config.yaml
n_layer: 12
d_model: 320
n_experts: 24
experts_per_token: 2
d_expert: 96
d_shared_expert: 0
activation: "swiglu"
moe_layers: [2, 3, 4, 5, 6, 7, 8, 9, 10, 11]
router_score: "softmax"
normalize_top_k: false
routed_scale: 2.54
balance_loss: 0.0126
balance_bias: false
router_cosine_scale: 14.0
init_std_router: 0.00674
lr_router: 0.000713
n_head: 5
n_kv_head: 1
head_dim: 64
vocab_size: 14120
norm: "rmsnorm"
norm_place: "pre"
norm_eps: 1e-05
positions: "rope"
rope_base: 10000.0
rope_fraction: 1.0
qk_norm: false
attn_scale: 0.125
tie_embeddings: false
parallel_block: false
init: "normal"
init_std_qkv: 0.0249
init_std_o: 0.0249
init_std_up: 0.0249
init_std_down: 0.0
optimizer: "muon_variant"
lr: 0.00109
weight_decay: 0.13
lr_head: 0.00466
grad_clip: 1.0
warmup_steps: 200
schedule: "wsd"
decay_fraction: 0.574
decay_shape: "cos"
final_lr_fraction: 0.02
batch_tokens: 32768
seq_len: 1024
doc_mask: false
train_tokens: 281500000
steps: 8591
dataset: "wikipedia_en"
Below are experts of layer 2 (counted from 0) of a mixture-of-experts language model. Rows are named router (the router's row for the expert), gate (a neuron's input weights, with its number), up (a neuron's input weights, with its number), down (a neuron's output weights, with its number) and show model dimensions 80-159. Each number is 128 + 32 x the weight over its row's rms, rounded and kept within 0 to 255. Numbers have three digits each.
After each expert's rows: "raises" lists some tokens whose logits its average output raises strongly, later layers aside; "comes before" lists some tokens at least twice as common just after its tokens as in all text. This comes from a sample of Wikipedia text that the model never trained on. Tokens count by the router's weight.

# expert 15
router:163159105132125145153147169139210131147130066076084121144148128177112081115098084121126142150110097135153079120176149100149022109161113121136120126148183141124123116113123088183189130142131086115083087101124136173106133035124139118129148151
gate3:141108116127131105127126124101113139105189119155101071130164100139131184112125086053180067152128207131181102053122127132169101161120135132104065178177163111090151136131178126141119082127158094169157117149070153120115091083132141115140056140
up3:168093141115138126103165143113119166102171118161111103118152084121122169116135126038180060130125162106167083063115113133204095161147127131087055164206148133096145145150195141149103085137196066151123116127093134104119111111152156122134080127
down3:142128113145140177130136140132084111121134152084116098158173120177175135169124167131183153132145120143085147115118189127068105155127090047173062099145081062137111040152120079076153149106104107104090158108081155137121081153077121097178112087
gate4:082114163136127066122078123073178172123135200077116122139100149124057101174135146098150068096117122119153147151150092156143179114179209147090139175145086098155088112122097092134129119101095124123119127069016126146131159170129163118080136174
up4:100152110116144132159178108111129112168177109150117124133149102124143131124192124145180108089095195092115102107145102162091095114144161157164150104125101117084141104118057219120149128121122141156114146142112156132155134167163123159121092077
down4:150125093107128067174156185103141115161149143081169143130108156135085078146133086153123159120099140108129111091168094158133125115135159093183137159111110091109158136117098151128123126051154086145116139152101092150168143112122128132159147083
gate5:118171056089076094118118167084110176112138139152139125171181156151175087155143052147126117100144147075150121135178122137132152144117121158099169170075097110075114158144132147107140138083188126118147116130105185083133129160145165129123118112
up5:182154171124129152070116148144135219119094124133098143132164140144131071070157163143185160155106136161102100097140166111126168134138093147135123154138090160093087075140158103095120133166097125138136124099168120136095183150083180092160079150
down5:161175124119124113107099170187095142106061130163129141091059144082110167141114143144154109079146125119105191095066095181120175134112144157101111128159117101043111103133072169099105146154122139118111160153176156138145076117092124125135127107
gate6:155130118145157159141097165096125081112042084156161126125096185118197086118146130142146166106163151109138136160094132151141130121144116111134130092086112099103140173097089097096095152121127154106134149172141099082111144129208073074172148175
up6:165160143107083147138126129127110086128094201131148207147106132130147068117183126183160133142115135154117152155127126125157149092184151096136134074147129122124155126125136074168153153154146173097077110089125098121128117118214091128093161146
down6:117118114116080125108150126090158085117132195131093153122114124148176119100135088154164150043081122138139146138129107131155113094203123097132164142125124146089128101131127110155086150189101128161116079110088130146128133178101159098064178152
gate7:087135091129110149102122155147130129092132082155138133122109155135149140137147131131069150120172056115141163127155145161157138133099129103204119125091125169126166217090139099106133154152177159116138192097175152104085119075140112101071143117
up7:128112169115128148127146110162108133113145140101139143112128127126098141101193132075094129128067085113155159120148124156159117115068159156132108106049079117163102172062145168116139139155106129095143126124186114146112167045141089115094155127
down7:145061098142095131112188158138160115104190133175123102134130139149175100109133082117115157055150097100119183170150163168184153157142127101146168107168114106093153108134142140160137137144122140158160113117130174099098158100144119067096058085
gate8:106072178143115102165111112122157108114053134121097112079162147098087150128177150128081085166121146115091095145144109130101054164095128103126148122136154100041117095138129177141129183148116106117160111138119081099120132118126120146123138129
up8:148079168096165128127136109140110128149124110128141112087097134050113165091165127169114106147123159124123140137115121124142170131134107071068112061140105127092126204153122176145099147137093110123134138137154131112111117165160077154131049157
down8:112132166103130172150101147121140148152110065176111150109174139111134129124153095152150083146084081164100120168150122125067054106082111101156120133140195140110121191076065105104144159098054127131127112100116111115153177167134120125174163077
gate9:141132164140116116168108198175181088140086099113090153091112070149114121179149170081065191067180172118119128095145103161128137127101140184116121174130100120166108131133039130185094131090131133138143093123118136154130144093136126115139143134
up9:142068082158109155174118106189194089113106132083124087104122143111089099149148159185101147129133072091092167107182148146136135135164080105124168151184112160070191130136091096162136129155106145170076052112137099111123149125122115132103103137
down9:113074142185150141165108116143086104186113133160163120148093173120086173135162149126114086146124103158106112098063080172129123133136148141164135172152114151146080155119165153143169084169039174117099130106071150116148085085129116118122134135
gate10:119104126146161108051185134135168095138117120120124114190169181150093143186060163125166070193222149090172204124124143124184095067100100165079103060116154117150159146151128096121165089118134165168173201106127118128109162114147097086151113164
up10:071110144148176105074157142124131066129175140106135148163169195171107122164115157136177097188165162111170156132138171109141149093103082148062126073120169113152155189160123157101165100148105173164145171124159131152168154112105153106165078162
down10:133161115143147133153087123091145152175152075075141167098163135132136079110147171084118115152022118181099129126113180153110181048155139170017119123119086185130132088139112160142137126208123121160098135165239119096101076134125105103149138130
raises: "1", "2", "y", "e", "United", "com"
comes before: "1", "2", "3", "born", "aged", "4"

# expert 23
router:163165095132087161153118145176154069115107097099107170164102087143106076108096117155131149169113097170177140131143162086116115151170099061175171126159185171156166160112128069115174177174175127095107080115174159117108118088100168106156126160
gate0:158116120150147132086145083149093124093143093180130148056165157129134164157184165134143091149152120109152142122180087150105076125128158113162123104059098074115085081139094101158143179043159099130159082110129159124125124105122074134120128095
up0:118141111134121118113150124197128100107135094123146162107137142160115152206149168131113100158212101124062140110154100138095114122141131145147117122091087091123135094148140071167132114095184143122132107143142164098131088076121085150157104119
down0:139151099147139131105111082179090147099173081146180123104127125128117157176181178122107118134192113082098133119190117140118177125105098137157161110109096116197143078100113064140157155145172127086130117134153154095135131119128110130138117127
gate1:127130143183183158129125120078135107122117155115117152112137182062194124139117096134152134103174118128129126095142083145149157093106109147100086141073099105170058156111170137120060104049137101126181108116147175093121123114104102143051101188
up1:169112163110156108101070095220157094134131095193130142171135098177107152180090188139139119126145121192090117140129152138105138097158046184134097097127110082085162087144127154117130121113109149106175143152136116081087096128121114099220126060
down1:121078125085103177130121092086148185180138162089138133105151104177140137138126193149073129160128135096087088115041131096103090145143126081151123080149119086096136130103127109088170135144105133118103121156103101171131072135104189139156118113
gate2:105139228145137162137127088045113142083160103077145171091115144149085131203175127137109157071166112213175172124128146145123131146136144085148128092162087136090159132121161129140101093110122146098129145072121135126123132098107150198165115181
up2:112091129105122119232132097121092111117173108091097188189149056082152111112130109131160060155200068129093068109106199202099099147146048088107120157157111141130123124160086075121094131087130076096133086180084161079115110174091111160130112162
down2:166170125159104112114131119079109098113084144086114146094115108154095182123122149106077133114119089088127204102145159077171145205157101151177078095094139226087147097140101142144107152081138089125116134098081169076255118151109065123131136162
gate3:189149099118116091048165140135119202107149094083172146113111144064153128119086134139169142145146076168146157144130124127123123158128136120162107170124082087083137119163124166070168104095070146166125085139147143141141125190212171168145131171
up3:156113088121152100157140131136170186096156134130197154129085115042167131195117130191135066095171141081171200135170160139138161107140132145116098135117082149188078125144138180116201075093119126149111115136160119120142129097180130118214145125
down3:125151057099118105111180128116120149171161127091108149114115147117113117112131179109172174122192126143129148137122091134073111103150132130115135173175136148130171179161126105098168152127157149140134157114103062140154085076115140135169105149
gate4:108096141157130102136167151049109177125130164102152128121124081170162143108124095164094084162137085126097143112165112173135134155098183170109157100203122116117109090118144097075144144107101148131159141136067084145108140085083144192143128137
up4:103116105096088198166101076131162104133160177134163169150123182151090139147162120086168120098162145099138106136165129058168113122088113101149148126131145120118112128101143090153115131131097145163143118147162120121098110157145098069081103062
down4:174089113149202097176133148131140127183125144089125152157140154131080100176159112111140191093083093107132135149109125097165085105067108139114158143132175141098104183121142138091170141128174138101094168140132106174149098165095107121088117063
gate5:113107148157134039148062149095086153126169158155148106157114104120147136144106074072148041133182106088154166123125124177152136108067187119096103189154121109070111130093143133198080178145081211154173120098134071073112121166135073146093117138
up5:152114105147119034162049137150104127131121150146110077134103089138145169150110108098157057123182114156166157133155119197139116118097191128153161170144117141074086137105126123146116145130125174108159120132149092085128133145122078150124125122
down5:107160106117108186177105130182086169140114066138163134136113094077187117191118087082154129139197122164130112094081128165141154111127068072125109147083100149138083106123119080155166180175156140113127077141170108116101110165126103147076174108
gate6:107124159127090185150147135068142050179175136118127116127110146148118080137172128161117199132096060135137153088116105181132174134145164127145186079141104127084156117144093124133128080172124170109118110125091147132140058117138114062058139116
up6:109175080075155104121109129127142167103070125106112091070178126118142109148138135161146104119141106152157156158163123105164133125159069116142116129166196182057129136130127091150098116104103116155181130128090133143121171132103136193102109106
down6:103134183103152107114116168144191081075094110106125091176079118184082117164088106120168118142122101165138110152119093110109110112131150102102174111196152100109141110120107175066142123125120039127148141169111104137096132093144177199042108137
gate7:112109154117089255109078107156091125150140126104108078109133128095184171138201106139141126120197126031152151114080074114124119109120169117076147054139063124123104075175161119144144140058099117144100119112115175117140146171148091194117136170
up7:131151166125147042190118091107167113188072116088142142145081095111107095129129118099142172142118104214094071125194121126153094179120173178129062175159121169069088082086146167127091107101141112153143146158188066149113146160159105085132114166
down7:137104120124079136169111193093117110125050125160155127203054094108088155115134102129100164113083075205093116143105101110149130125142107067159118111142144152111091137122113129133123138079133144164130096113112122127116124111155125108160118166
raises: "on", "ill", "al", "ial", "ant", "ott"
comes before: " ", " the", " a", " not", " also", "    "

# expert 14
router:144168128102124146136137152133148116175104079100076139163140091133107112117079112147120127207068110142128089110136158121159114167141103092164178105131194138178155127136044110137126177155144136129136096166140177108121096098109126094148127129
gate0:184135104111145111064088096122157156132071140124097097107107112140109139133148126093114075142127153103058054139131147211097160093082119144159142130128165103112176090118156077156056098100122101164086149190162135139166131170116140126142087081
up0:054103116127094149177152170131122059127215159135153155162152134107093143129122146140113163109147109147180178097117091068149101154153100122112112145146107166143086168114097159119174155159124190099172108084090130104101138077136153159151173158
down0:106099138159097013168101146047133109137129153135083127104155151137140103135193129156072082065168138168130139163098130132166100080153191173133100086119066124153159143149139167144131166082140128146138111070113126117110175118116115137037164092
gate1:185130156150121120161164170119132094134172109124146108083131143179099094099136149183110134113112145109136189123147078073134124097141126120093100171171099155125112089163124180148158114100104156074122056134120110124106119118131154113087151134
up1:190147158162168108144142128146132125116132160144126098126097161155060106085136171175148091132101155123081135124094125142175127136097115143109088133147110127143074132170162194129176144167154114106130105122128122120112173142149142065147154101
down1:166132090094179157140154136163078132059131187104073161061113091161124108096162152142115080093140130108163141143117184089108150144161128123140103155186166144123097135166176220081139173122188165088158173145078150114137085120120146163116137122
gate2:179057150124121104148069114123149133125154154091113162107119106093141168157060107138092130128152072094151155155110127079142172100137147172126195086139137103135134116166079145087070112180135136102147149132077178145082072121096167118154109141
up2:108149101142151129192159125170118122136116091150181106119142146173083091156209120109145110152105136129073109143106112066081132182165117134147101183133138162134109117099204145180182171082150149186109141131109031126179172133140113121106116097
down2:151126157141165108185091184085092138157153141146113098146118109106150179165139166148129224108139123147151174110181102114084145070106098141153125123122109121076114137124041147160126152129107126048166125149119185157145105181088071095091123171
gate3:159116166162158132152139147113123153164081084156113081171119104160131139130107140152111153215099166090106088143097139117177078100165125129158161130116140058117107143155111148111079086144130146167204129138072094089120092119111127096129091126
up3:109116163103125121129138127149102145133169121133205128104130155127128100120175150178076128122168126152138255115162141158117122108095136160106140107105111170153102129131041095120207167090118165067127148135151136122135170144118106129130152157
down3:124088134132122140139147089134134153113137133156088095184137129131169133188110153165151158148102163187118117141143114173151102098191206167097112105159144134056141120146230112177141078131133120125123156149115133131098168122146115187071122121
gate4:120100129136137114114160127108117107143162149122102105136153097173144119166088112138150109073139154086114066145148163153081138146138112126211105175184125172143114118112173076145166101093175152124087128104148167143110089195166127082083147110
up4:146113138158138198098142125189133161127136088136144105108106128161137123094049109168138088125094140109062082087187117153099064129150115134075103158182115109113100159146103097174147084094119114160151118135087090145113121124008101098162093143
down4:122116122114154173116167092175158105136147108119126138129127037160187107190144127131153105114168133104147069105152124179129123126159154088103157157120126093157147163154145102117121114165128129164085126103112175114104118181130143126108111109
gate5:095110131125116122113094100080045208160122067158126072138168102130180168146097097151104138095148111114158142110129102115224129122146059104133107082166095145132157137117137152097129103175085124156159125116151130148195079106110136068140083105
up5:105135076123121119225164118072125126128104169103136074111131168154090137127138140152102152109113112163122132182158147120127089127110121055096138101157117108099186066178087114110145146140094183095123116125092117106112172123125131099121075099
down5:094135098152104090196119159115149131135170111071153159095124136192083135103135154134206119179118088137139137118154118200143126111109085069138174151152163140125093114134087123124145090096098131114119129178138141135119114138151124082105143213
gate6:145139177048189110134115074127114104133154170126079193110078141185083127100156107106133135110085136156123072135121164079127129124139111091173136107107096115126176078086146122147100159085129154142120189138136118120120117130156112151075130216
up6:094143154091130118095208077093084119071101168187066172117109143124089100183135145157172204129136107104174086166162120109123158142114104113141166135133097079103182139105176142110119165144122133118077113132097127130172126171129145154138123096
down6:164110185098106159165100135142148162127140143122070085168083124172113080101130129106107148093124127134079079111128137121142115111071125157144107080090156138161158057096112102160137135114022172152105122111118097150136148134167055111090146105
gate7:151104142117122093111135073075112143111137120120089171106150114100128116135210113098117086150129062135148102120115136130149148197091110064157172089083156142078086150130110144085083115159114190113162161138156173103134089175107124142130135181
up7:119127106122113061114177068153145087119064137128144109111094101125122076142047221088116130112146093133126114164092139085156151134136087055122200114153136128129142067146146108061089166160106086145091077101089160154140084079140129117139139122
down7:118118123155121176064114105146210093137117100080165075144131120089155093135082157142150115136147107130125105128136176088177114164202112149112120082121138216150140101117121138114065110140178092108146172137151107162120065115140104162113147109
raises: "====", " However", " In", "===", " These", "According"
comes before: " The", " He", " In", " It", " This", "=="

# expert 7
router:168168173154125127171112154171148092077093105085159152174077091153107068096154090121134149158088071163167132190182140063117110134153111106178161097176149161153162153104079124134158156147148120110145097057172120114080111106109123103149152149
gate3:160036167150127112119103137127169118074095121107133121132164105175125140134121135093148123156165131107123134130144151120133141101088182155127177104154134072165105074125050101144095076068134163066164083164110098123138119147121119115070070117
up3:129096213153149196117102128144123098184109112121075154172150174078108193109131119114113139159153132101077138134072086134137133151087150132145160104152111178175145119104137131104125124124137140097089161139120111145175152208171091131039152148
down3:105172125116041112143207074191129096106088114177156109148107126120115172138155153202081146172114075132123163128107048140108160138154138164170104157164142107091154100099141121121095158066130099157115090152178104080161165180114140155163128151
gate4:098109154108095118135127173085145137104128123121174118101143166125104082121124092147180098153147122134126101138051142103105169117129119129093169111162136093124126155082164098163108134095077089192173083121102103157171145089131136138095129121
up4:111118149131108113133087182087158134107123105136162122106112175123132094082141078130179064132150098169134104141044109113111156142088115153101187113210085098159146189063146090151135153070088119156142105160131113154126134090091122145092115102
down4:095111146129128186073105155226136157101133101089194122088129120091165063147098133141119124103116139137063098106139053068158083131124085137119120183127127103129155101157150151134135126155079215078147102135098117118141091150102098148105132185
gate5:112122072118174112145122151123141107202094147160106168078102164102126143149150144178050130110146125127151115171145156131179151115078133112073102111192072112126141100130066069123109130175122115155175140155173175106146149112152105131097138101
up5:127143105111177119143082156135136159168139152172099189081119139124152176127195147174063130148127108128144153193153150120140185131074130117087076132187093123133144098135121101096098126106140146146142133144158139164142161157163111113096196103
down5:137114139059124159121144155093103196124111126133093132094177137155091137074164176137142122082139158099065137155194090144089196105136116169131120099096131140140115176110144135067157080136144158125099101113128152181119086190122086127129162188
gate6:152108166110156107131180130102134064165116154128157117121162168123163209158159157115111089092085132108111097103137155167160145138099126139083103115065109108100160123145135176206123108091130190217130115124117087194166109066154103148122136098
up6:157126159122109157082078157123116073162127138146122110140122149099153202119166100114164177129110067133124080147111125167097104086083146149105092097083060135117168138134085134108141098061148166176100095194073132210127128065142111128134149147
down6:143231104106123127095125198171072090151074193102142096165128097042165088081149114084124159148123137119140095146164127087157103098087209115137078132110149137107114130103136163114132137129147140131090190122121128191161132073145115065206132101
gate7:140171162148135114116101095133139154132086130129127104133133068093176206119166180098161135144070108149107133125120118149126063098140092133175154139057123100150124127032170109112153176123161133132110152067103121170126130111039117135131117117
up7:051120132143110082151147138086163062084161115130139136118110132133145103159102149138143133101142195118116126140099141129097170122144176123110142152125089163126125163145189126116165080057137112129140090185175134127135168144177101135147133054
down7:094122105131106101138076137117137182102154157152140088142105098113157135147158140141127129071122106156104155135116076129104124133157139142118175123144107225123149136139126111165120142125129217161101135167113118115086151110098098159119170110
gate8:081079108133119181102131118098147135175104148151095137132151186136181140157092109148106076136122194127088135158100141129128146169072121128066123106181047029133141174143134140124091152085084124089163153149109118141088102114156033117120083098
up8:178117204070129090097168131137172109124156083131167146133118125138111124148143174135177121021171107127105182119149060150157124158106112176142157152091176171116163078064085121120164100095120125135145134081135169148125117139192153152022144130
down8:119119128133137067103159122167119085154156085131119155109106143085121162154093180103162139065154153137123183159150154124134124200091098178090141117168111128182116085109099078102141067113151134081141120100092222084088136109192101139160145120
gate9:100150136155126083126149097060129124177141159151163100095112116133120161139181098136129108119063118152084098086155086152141148123095129136167054124158074096083179133090103137117155168094101166127138085143106108183068133076194142153066134111
up9:090159111143119157149190106097098129126194163136170133087133150137087110143127106124170121114099081135116089160164129116123146127129090140132117151179105120091164108131097143179172115110166076125146103147115136165086137156192163167142118100
down9:114124095171138151114125140143170145136125123221132178117143183100129113077113127096134121150136090130126172155128113103111072175155172168079144143108145146165119150125118062120149137156109082145154087180111167142170081141134129060201093115
gate10:111112111083156186090139143082175110140146149117120168088106175136135160087070144174181104135096158091116152053147096161074177083156081109154162115095106106077177079089163063124086109094118129118165140094158075153158118152155095109066116124
up10:129075082081125148111160070109121116065184150142164157138183147134110126098114141111180119114118186158106114063095117134089191073146053111101128140089135128059140138162194164178152146107127075137165104092104086104163160140113087147150119111
down10:109121102160108153113174183077135116170172176128121174196071118135121178136141138085120062146136148200148130075136111166120187127174108082118148129056152124100093104095104122171153082096078059160126113204107147110104110137107131108103097098
raises: "ction", "ther", " →", "0", "ship", "iper"
comes before: "0", "1", " |", "2", ".", "–"

# expert 1
router:153148073143056152177080148170167153112086094082087105141087072086129151095109126113150135185078090138182124121108081133178111149141142101171135136190187144122185128180152108126154206152202127110140117145160162159099137108069186083163128140
gate30:150117127157131149105203189180115085121135144083121142170155137178043183103145130140170117124106168128161143141188102090188140063105105129143145132179154134142121121221145138155130114124173169142141124145198155105094119129151120145144218149
up30:110154128112122137124078067085126170119119150154133133102111113086205077173098143116087158122152100126092115130091140161068119154160135139125109153078102147114165108072114069083151122177082085136147104103058111153139133134119126131102072109
down30:127194142089144077092100066051102098036125163169131089106128138151193094156089133102126108156215124121122133144145151178060070133117054127121116146083125089147141151062142109124100037104079131147105095171043119129139063160110115105098061137
gate31:109099119129107179167117189103158107130172134134130141109155201125061095190183147129151087191114149125117131109148117096083162103106162122141140150100137149107125133090176150109132065150171060160081113145126102059158124110137124073131049090
up31:140124140122122118143117130184176117139133181085149106150186144124086151139128128135118140128151134116066138161186187100146115146160092112195127126084159126141150137097174133161207069122150091160100085077068121181141132108110114161122089128
down31:148125103109131156175070172070152112177166111167153137123170149136111090129187131125113176159149108111154147148144139130110123040116095117150101102108126167112138123103075067070139114189123037076129101157100132121156121109103107122128076145
gate32:107110185156154140098186099126085112181157110103106161143124152121177122131099134156131097100114139160090161077117090108132078130120192155115101111109105165156118105111133123168096156085066141113126124119108120106139130214175097116060106113
up32:067192073064103155166123115099123124110171133093159119114202100104146113121148166117161184130132066111179092116135139148134155121144095137149176094183188143109124075145098153123151155157154083126098129128109165150118135117161142131115112117
down32:125101119131143112121161144134135144114141102090128128189186122128200133125161092157162136141100126132152096125118138127086134149104133130109116130064117105133112109095124117125192139145162067105109146140167088129105121102134145131163116136
gate33:108042129119075145129139104169124101158178178142165127091136087161073086111114116110127164086120066139134142097155141144128100096123132176130073131134136092138120172067131105088150122112121095143124152102104106157121092064016145166224130139
up33:114094145092103046183156187097150139105103150103111181127112109077153128191144088129115112066128149149097115110157123094164196104113121098214136116092119141099119144122148123128182143111126158119196133107146131099094177172191078135060119103
down33:123124103178185108132091128107086155108120126114142114155100059156081199142157127105129133135161133126138122095182132109195129123148120114109099129135125173132158088090152123103108057177129134055080143094190146158123099138116116142148207150
gate34:079127084138176098127134039102125158169176107143156097151121087133101207131131157125149100163148177117142132207128091201141149171102190168074118116187102140095120104087117136104159130143118063128130164078084107154183155060172172179113088136
up34:196121132136098180084191159125130141124057159132112128122137167121196053151109158143086128128145100089125123077120128068146085108116096095185143115097136079139116141157117111145107098127129199125159095113157107122059112173089117110110167144
down34:174113145189132141173143157168128181170135103148160105120085090151123126104155101142140075093127114119110147114065116125088129111126120109085104139128077102166132105181168153082167138097092113157123120162072119143152149153118134101105117142
gate35:078150133131116155158126165155150132132100115178130119135142166162143079172148112127112084134075095079101144111199125128164087114095143190175232151168199148125118108209139144133097096095139101131104195151155151128133124163134164111121156105
up35:115110171093126177117129090043175105098128091132089071100143143106144180102090118086144087136138142129108106095099127167152129143186115085080070087117050092106123129106085120152121164171065100107168079127090132104172100104112136168150140097
down35:120190138148094088131154080056111130177092070158125083127148159122098086201071094129148180130105092156157139119141094085128183141157156153160140130166130155183164120128127100117121132128105109155114122102099133156114103079137073102113085140
gate36:170052184149120099088146077139165170110099097203077079079118140085145143116136106209135110170149203168112145120146085057111114077184117101109081166100085139123117122134113133120174126128134164164171122154122139139132138066139125117056126166
up36:161129110159150249076124117140162146107105136110091120124078130115060188153129195112131185128123129208181138128178121083185113116082152149151083151103133121133136097146093187079147108146143140157170116069106116081116146110108111152127121120
down36:107164148090106164131171124191125118120154133189197116095161116120149133104112186090123134190074110171156133111137100116183166154137131096160069080099062110097149183112122170135128130153126163125092114177096174132137095129177098110123136147
gate37:053071105190129125135144117156118082088111149120169089030081146136180141064162123127191146138071144152172164116100105112123186148110176126094132130120166160144104139122170143172187142142107132130113155174101144094104180104158106154075094075
up37:048191162112159098137119148159107088115174147109149117155087112134093097117104164151175068135169123129139159128128168123128083139113128165176124126169183127156106114173104128101184185133112180106110148151154120085116091136156135086005133177
down37:085105109192088133098147186221173098062133160080144124124153114157151118080133124201152172150093113145112141080082183145120139201139128110135125138158170139082138146154141146155147118165152140132092172071139117149105135185157191143153175167
raises: " a", " ", " in", " and"
comes before: ",", "\n", " and", "'s", " (", ".\n\n"

# expert 11
router:174172105128117154122095134163207119127105103122104149183109111166110061119091100150169137172127110142180141157144153087178117198158111088159156119125163157163139136126132094111170135180167065130107103101164142135112096051094112102136138152
gate3:126151108114153107136136163159101128127103129067152156070102122145160147076154117088206077124141143068142072129154123171129101098112157136117119136118066109137170101147135120087113123086113093143191098138104093061159045118106127156180143134
up3:175169096145077087172138113154141120183093183073172157121074109123174123066192161062174184154112157102111081142153113165166151090107109159116103166173087126145140153202145114127126196111085144140127085121175107105107083113133111142121119140
down3:170139150212170169162167116160148095138135143134125085100137127133180149181144144081104116115118137121077079095124124225126163065138128108154163104142106104141179084153126177152141103133113168133143138069180151125227153130154149162149103066
gate4:144133068159079100154149143103116087113150158161112127161119110120116122151205117123160163165088169085195147106101078098123117103069195152107144118142102056130154104145094113076128125066133111144120173098159143119118135140124181133098092121
up4:163108143136160138159137100118117150077194083124136079093175117111073105103097101131146169084152196080113122080155144131113095158141078170147147130137174120105106110155176110072126135110211148173180123103121137109109146151106172100195165125
down4:163105146119125123087111062132139150109140113125079103176102102125155137097110154103079153114158156103098165114103091142155116150124161160123131110087121133152089140207130116116103144130179043191143107050115138138106129149092141150161188177
gate5:078071101140133082091074131104168120109129145132158106182093123169142115126104140125142109093131152148154130152097077138163055123104204156131151139122117090188080081188174109072173119107174090097133122143131092120106144113117115103157132131
up5:135042093149112090126124124108187068069148076047104133145118098126154094111101188131147138108139168116158095153117105127128112108094182156077142185086112091159095068143149115076143095131139085124115154146145170066110125147166167124122106114
down5:078098123138143104080092082102125143136136169077067067176123111173138119161130143149169206110075127154179112205116105104198065077172165163142139111118144141120082108143099127074190116135177125121126119157167140150194083148114108133128179150
gate6:125217114061128115091078177154157107175146109128140149193078138110176105102129097128102132152142110148094042081156115152110085134165124151103117081120107139086145157060105133117140174083081105151068120139121095136089094126162122087156077155
up6:118056134127063159171103174135080187123140128167134139084137121162146147100078181121146156086121147133126149156082115137156173126173156121125151185124132100125151128163113126078131077140186132159180150096089128111125096085078092181061117153
down6:093104159182151061093101153116136133069090144143184198178166184103156163124130104143121074113122178136185119124172151135099125122122123071100174125032155123090163111111080142110101161082111114083151155084106124140129143159137136128086109158
gate7:151093141108079125163162146131129117096154159126142083153158189078135136168180097100060144116143128125117020089128112113063133209167114116144120085131130144147099115090115130128119175091118181161135094106121096128152132114119101091136111131
up7:156145123153058149145136105127075161120132124192145219135154089070102092137083114096095175141080118159112113120121209144132182122100152096171125171123179174110088115121181093133100130163128122143109123129141059105170099170105087186100147124
down7:139134152089177111124161187159116049183125147127111092162115196059093175122151094129190119175074134103168097158137154171179097105134094096116128150143120110134117130125148098055085167088095182172112102149131103157120181093129151110188142112
gate8:127149135118169080070136108185124169128164086128147156108129121096137172174170187114111143091139128093138153173074113149125132135083142115147168193071152134088080124102135176138122077109139106131160134182115152141171135148155101171128114126
up8:161093110108085097171142155083121109110116151147086137106152111141171134066113091138144132118098106127123102080105126034117093119154084143138098138127099098116159095073139102106094129147050150080105144114117152175038130163067138130148115099
down8:146067148203079155145204108101108130132162088118148127113104154122129181111124104158116131149130127163159090125124111120155091077190095106157137183140083153161168114119137106131128117121098164115090148150085153172092152132149168188149094084
gate9:149164177075095144150172130156098069095080110127145131135182115116081191140105085181156144163051181139118080105097086178127143130116190122108064113106100164123143164156117159103132186134126154144115143148131143111078130173103124091122085135
up9:103159165122175120076143035161107123142176117141140099097099114105075092143080136147143105051206113119116081080152145116103108110145149091116125179159122159182134074102168132149185139127105120090066116079096146138194125119125119182128190130
down9:089136116105182137119125146107181136127142123129173117157081160134096129121072149103126077093117126174079116074118155052149063152076089077095101102215141097122167133163162095100123127137156159140144117187132159157175105100099136115139123165
gate10:116165145137195107194095159184123177206136089131133124075091137109111180168130139117073118161164096133161138145079133112190094105108092182066053167125136100097109101090133132140134067153125074134146072099121099190158107095109164133141075164
up10:173136141100169169153130112147120147142080106149162185110079120122105155153162192145107103131115155127133111141095157129174127163116183231133076143108149093128122075156168166118121102122083116162125123128150124165146105122160138166145111198
down10:177129113096087068141157112094122125100103140129087111155146137134171092150158074107173187176129180135110053125158163107066133099133132157171176122138181122120097098133080148110154136113100146073152132153184167116095131095153123141153227124
raises: "ington", "ize", "uit"
comes before: "1", "2", "3", "4", "5", "6"